config.yaml
n_layer: 10
tie_embeddings: true
beta1: 0.95
batch_tokens: [32768, 65536, 131072]
seq_len: 1024
Below are experts of layer 2 (counted from 0) of a mixture-of-experts language model. Rows are named router (the router's row for the expert), up (a neuron's input weights, with its number), down (a neuron's output weights, with its number) and show model dimensions 0-255. Each number is 128 + 32 x the weight over its row's rms, rounded and kept within 0 to 255. Numbers have three digits each.
After each expert's rows: "gets" lists some tokens that make up at least twice as much of what it gets as of all text; "comes before" lists some tokens at least twice as common just after its tokens as in all text. This comes from a sample of Wikipedia text that the model never trained on. Tokens count by the router's weight.

# expert 10
router:097108146098104113160148110111140135092153100099109147146161182127147113133120153114145093132138136163140111142111165135154129168144109152134096155202045103094125075049187137174082111097129132096122122122147157101157165154169191181144080142147086090098107123134096170121120162146100127188168183127101132114082096134129150107084075162106146136107151066140124132072142108185172123109134160129103040132114133140146140158103117119140170089109107135208101097118162160128172057177152147173098192186073120167136109136098088130168202182104146096122144188110123141110094134133111125170127136053187127051119156161142070157130142090094128133172062115128093115086111152022124101137131144095138173125080132150167147119135155117102168149152156107084136084094121119123129118171134120
up0:113104126117113173141119168150134149111180121109119128158120105111086109169085160093160105140155050154180217124122144128110134120096121140120154128163148129162103149151128122214140172144131122111085134178147092132102149118101117055132145154125175097096110123088148112113114185087124162109188126071160123085054162195184129118145097145128146074118148163109094158030120057102101175128175119150101123126113107160143161141107137137086168182160168083140107084173127119170157080149194136154161115037168059117101116162098099144128096163148125124136136097189151147143133106122128100141116055121159131189135089181094154145122101094140080146111105164164143111117126157110111111084167128130127148094149084169106117135073144112112137094120115085086083110109167153117165058134054142
down0:124134101150185160086085165121129148111152183183107076082151089092144060190162102139156133108128055126138136056144123171120145105156080159120118111115155145116098188098119151125161167148122093104140184154137071139108097216101117072148068176109111152141183115137158102168138111133152109134144146124140115141156107135157161168143142115152181160142176154180030164141133073065134148147157156116118115091089117095129147108108111063073128117164125127162116185130063162134082114077119105183197120105159115101129066155135158134074113152133129126154133150121166098104171111091144070138123124102069145130137068143035192043121131079089116126125158149107098096125103139135138100116125172118134132135148124157162139114155146064070147133163141129141154122179134132133131158153123117
gets: " that", " to", " he", ",", " it", " which"
comes before: " the", " was", " he", " and", " is", " it"

# expert 6
router:132124139112109131153106153145157095121137120141137108150104131112144157140114133134087198106090142182135141165100074097153087136143119140098063159117070122162123096172129096085162164136082120138038151050129132153129124142038128191085100068150173131090085136076146158091117119067117149141179191121098159184142140122166145181106087139132203128122171169121187174143113106115086112108160136129145108089131099141123108208139146138143141167116175138130144125122176130139155165225117094107146191168100047107105094139118064141169125148123166145104113156098164161170082125153138084145116116100153143069128116097088099147170124181128132116095023146079092146151143100134170092086139140139087089110111122141106168183090115143118140102090182132102117105129128132126123099134082130
up0:147112108084087085152134148095144150114148079139096148149137151125122183106130182115084069172164154107137145226117163190193146124146157146085122181127144129115106112163115197115134169162115143099144137082069139172121144131143190112142119062114115128140077125123116084103167164147182153103114120100147152132071107163102165109122136122089110117129092114127114161203182107141093121114149097145176076103169103130149057097146144103088151127123136114122129035101169087148138163130086171173103125143107144089148116147116083170138104165108110150148088126147137098099054105090157134143142052109143098070131092174138118166129166116139103111123102061145169152132132065061104048116134116134155102073096159167188143143094166202171147113152134122088132120117131087120124146153167182
down0:184147137076145089157112076163137154157117159122112127152144082125107121146156160187133161126088186069120135171117130077125078146101131141125146158084169095097121083153133141126139162083176097133132178122114159134154138155132170074107098123161141175106107066132119071151095092140200132127119135142155138138142083184104142102198057096143043111157155158145092074161157142172065150106140117135038154131075136160183077067162085086093152145186138127114099113100107102147128212127084096100142102171130164130135108162135108176068129116121112132199112115141124126167142106129076103108102078111101116183160151102163091137102071092152095166144088151135112115147146131086173150094149107089134111108073159153147129100139121144114141139170121171162125172085148084142162198151155123
gets: " was", " is", " by", " as", " with", " were"
comes before: " a", " the", " to", " by", " in", " an"

# expert 23
router:131140114061103151149213056099138126182109049081053097163095134088128144167137136144125187153079166179192118168122137117106045135114056172107112119165132139117102129141131108156127103174182062111148104092145110134109141091053160128113131124094085108150141093118085103112074124085117140110126122137046101104118090135153145067093127158132122127160123133113174147090172184137158085105120129186116085098110124130112144132150154121143148128127181108169131163130207085143115081165168186096081139133076126116149101187124055177148093127128142168107142121140144148147091183172153083134144129120123121097125144147127143177099148108094154134126130145093140145205166152118133073121133159160173100135190092152104124107167180187128143099124135142106093091110136118179112093165106138
up0:095135118093067145171121088182128101155072082141146096092126170087104124173102121112122133162169098102140171171134162152088092133144102150120137166150117164119096152111150144157163133132144049101136147123156102140114080096019133116130093062119151143153087140130131119128076133151130157166120160111082115149047078137162142098079111170075132111065123156102129193095155130162142066170177150146076071092123165123098133105109118099129125145155128081118120137108131112094099098150129175118044177152124146162129149112132116091205109101106124168113143103122116086126120144156133128125156123165129106168115154170176099148100124100134111177191146179101188111172134090088116072157115138162133072103165108177101075155133165167190080115122124127142094079177160071139099064159134180
down0:102131099076111153080009112196139096171137051086124143120140118140155144155147124130109109129143151142136118131103137113115066138156132116109113133176079148097109118158054118119128135101134121084169106156147095216100128127134140123140134134090132131125131119112164126123165124135124112138141181127255172114130132058099147126092128135118114145123146123145112122106144103095127109117111148143145086127128123127104152138106116143142106136128114120137129126122109138127128141000142138136107151108115130130125132135119106100131079102117134173154116142101110144128117132146138170165113144099126081255151130134138098184098152113101105064134150114201085127146102149227129114135140092159097130110159131141173124123141172124136143095141145093100153147104117137145136128129142140
gets: "\n", "|", "==", "===", " The", " =="
comes before: "|", "\n", "-", "The", "In", "=="

# expert 12
router:035109086107132153166120129063116134151137107141066085085164134114132107099150164110121137120094166109111164120097111118114146107130116163085168104126108194073153084104122113126139162153070136129127095137142136098110151117118171130114114138150126124111139106112113168124075151118095091137100103128060118155129085087152173135073139200094230076204127099156160149123146220166098140101132159154103148180141124085106136129144157103134190125135159119162082115142114117105150087189129127168198167088113096115120113142156121159144147170109100088128148152146130142167117090100162067137137112132178149050125146155191105158092096107077148097164121118121111101127152105153150071128151208139169131089125131085149146062150122164101162149104225107115163127208084168133117116099135096
up0:097130121062127117116254156119160126096126115126139087121118163143152176122085133109142175066104142135145125192097136096179139152135103130110080146128143104095108070116149112166103169107157121154091132157123106105154164077138193134103059167128111110161120154060115116106117137088127145110144088191056213145111129191138144164123096172110165075100127095123190122136157126112127129095146172126128052128128102145142139149136082149162155133086141125144150128102168144129161097163151087066072077103080136127120114193134138141142146118074125086118164130100155107152132157143187042162087134070123160096111156147116103169130122122130119147093108096137167125130118140076107066130200118059125106147100098117153105173160111118126102172071156135054111131118058118171154099159124132
down0:141165137176139107124069090095113135090129130078195140185093089131150038156134107122153051094116073094140140120124157107142115179140150159129143203105146154128124122093102104127140141175166176085165088169150104153065179126112095124120151101142134140131104102149144158124112061091115108152162086143161106120173101061144104171150150090158106127148102155176149160151135125170087146156177126144067163108117170155091102096102082103078078182094085117131131108132160125133199142120113087125144129111158166176091054123156074109114053106121118153161129159126079181134079093148109139144157142166113145154138134157093093112196138109100036130131140160160099162102127124126147193084121091166132162121119123065126188110109128120123114140127087078144082149129187099082090140101138168
gets: " the", " and", " in", " to", " on", " for"
comes before: " the", " a", " his", " first", " its", " their"

# expert 14
router:061078137111120147155189114138131094158120125096100095136139133128123128137117137168177137055106181124148156136091104107105065156113149140125060116132103117136132077113186086144122189174169103115077103129175136121198141162135159166130103144183139118108157127073100112102133133068090112147143090162043152161123130121146172163117120138078114134140141108139172111121155083184130129070169148128128110093154113091185097175127183154119216152104147095142146147065209122158164092202165132077091115140108117121132144111092172188148184125109149125077118166075147170139100099059137121136113124094200119083164158154096121141137094091141130129146169122117082105117166073100086100117136176111061136116157138133134087075105142145082168127080118124100150111165098151116106103173092105
up0:079125185147129189206126057143091069153168097135147140117135162108106068159080118176151138133055131123125129172114088122171092097124164156148117169161123187116130137108176164191133162175154166131156154117128174139147109126105164128171117118097114131109107148062122130088118123102169072172103072128075125088131173122115093176054152122129162168134093093172123113119167133134127118184078112139085107145150189158176053079090168097178137133103111112120183158114123170137115115137147133106072143181152147099068150119049134148109138124092181130126125123119099169106103090135127131140148128129204154123106152172099104108169145133136091129052142150130094073035154110122084099166092145122131153113124137173098130074134199133147133156126089150111119110129149091105085151148149139
down0:129150131105199162142124097086098117126107159102160115099186116135154105101170128119125068103119149076151080133114164118147131122069097170118123125152131150077126144125110164119090107126116094100154092132134138117140101107141093179120142112114137116114089129118099078103138132108087134176143118161143148087141162086117085134061136105179090207118132111087153181142090097162137157169106211094138088132139133118059153040122139152143118106172146157170089110194143134136151132173128150147135127155129150148193146169135114140127096117151129160144131157131142118078088131116133148189122132075124125075108127143154146104168078138164131130167255120128197166138140085069142134091024059077118129102121150171132139104149100113102122143105118076111180084114135142154200207136096169
gets: " |", ";", " which", "'s", " where", " that"
comes before: " ", "\n", " 0", " 1", " 2", " —"

# expert 11
router:147098076083120130121239094062135138164117111098101098115124156123144116173149122139147123129117187152126160124096103079087119151082162157108103061120081141097112077133128122131121111139122116108098139123154146119135153139096175160092140135118147109100104095115118150099141123110145130180108071163046194151127163128171121102135109131155149119133117157129172154145136124148111178090147124142149113141122125111051095156107155130178154161090199129130079100134160129172150091151121085117082147088042135106164136114154102143166143212084185107108138144084176148182176145149164090180107118057152121104137106128110093197114145149122144099105137154108075101163114118063076113116178182103202094100162102133112130125134116177082157209073149105071141138165117104172122125167061143
up0:110122193175115203104182132102061091131111151087116104132171107121100122140109121190129099123067111154133162165109200092158085122095086134130147141125089142185085106115123093121094177113085143135096146151188143172100102095152150079120113118107129172150157105095116161182129108145153159230137102125110105200097111173135105141146116127091166102169125092142108115168180083056148090075139140210067174101147130149114171129130179086106130129112109103143141158104149134106176132132175105156113173085167078162131142181086141133125088149122120125083180087123105128194100117124108090150087069137106141123128105183145161111147113090143184168091088095135135166133103113134131148098164120153134133157106054117122147126120159137085127139039125146137149150179102089165101143109070087
down0:158160130126025113132150185103148177083080094139156121149119144119084082144123123146162099124106159122127111113166125121176107135101161131145077117140104071130152106151178180088122130112162076102116134126090174129101114122122110147127124120112154180127082143162177106070138165155133135117099103112118179136163119139133125106098135121185146124187121152167153152114116173181140087136152139171106182141138150107106172136109078163136152181091121065102123138150185117166153155115201062051091088106100156084115150093098148149145126115083185149082125079057098168107107118136147111131045090132155178110103121133097108156136155145127155160064146129164096148112081104099078174125088126106180077098089167139103171133161088115049126156093105157102187095124110136087209121191140149
gets: "\n", ".", ")", "\"", "s.", "),"
comes before: "\n", "-", "|", " The", " He", " In"

# expert 16
router:147113093097119146169172128072143116110145116160028118146176147100154116123068200173171141105129142139115125139109137087139053125124151132136102142131097135073092089130174113155112138168133117117089106117151161131114114107079128175131070174113103113113084133098138146077097117135121176143167129075070185154089172146149110140122110137136134103145131162110174153115124181116124157096167125119106134108145153096162145191100151188150199126083111098134143126114230121142129085157151102119103152106096114142145098161139139178120201137110146098129132156099141151169096141078135051131076146110186155033105180137113087154111123125135174045165142130135107123170164100103095098125104139144119087118170103150111139187081167167101191148094128125069131108110076089138149138144033117
up0:133152169082137103177143120148131179085166111185125119122127134119196123134123143114159129095133084155108155095125067169129142123132082150001155135183139199110133074128220068112085114155088147090072165087160156137172197200117145180159036116109078164109108064166150100151129151144164164140095163120130134137126088121144154116111146163145143150078084138120170135147124165170155079126093151097087135169094152151150103122060110118145136144098119185083112135155145124160172109108132137134158130147053189100140123140092152153163062103139110147135100111118082142148145110163126101126108144040132116113122137129160139128149162124132161081093150094132112052142138140123127130107157119115133114138147088148138114104131164131088081118067147178073112092131067093111133117155131165
down0:142147069142079126117132185125086200095160122138174106180098087148128093128102124119076149144153191112164124119131159115139155053188152100122123101158160147040170148128148156134176148148141019085135134109133159156124172162082133124131151082128149182123134188123128077144142163135108183101148173161154133131120067100085136135084114054129123135163143084122168110077110115072047104191161165182164097120150132143094118134128155142074121112157138124127127126106132181128142172067133108096078104182146130145101113109092107199147093163098094098133104138133156165118104050165153130118108137097097186120134112079150142115161113076148133098123078155083141154166107121097107122167137154161170081091133116086147107095150099064120109152135124176115119101112133148165115129155154195
gets: " |", " ", " 0", " 1", " 2", " for"
comes before: " |", " ", " 0", " 1", " 0;", " 2"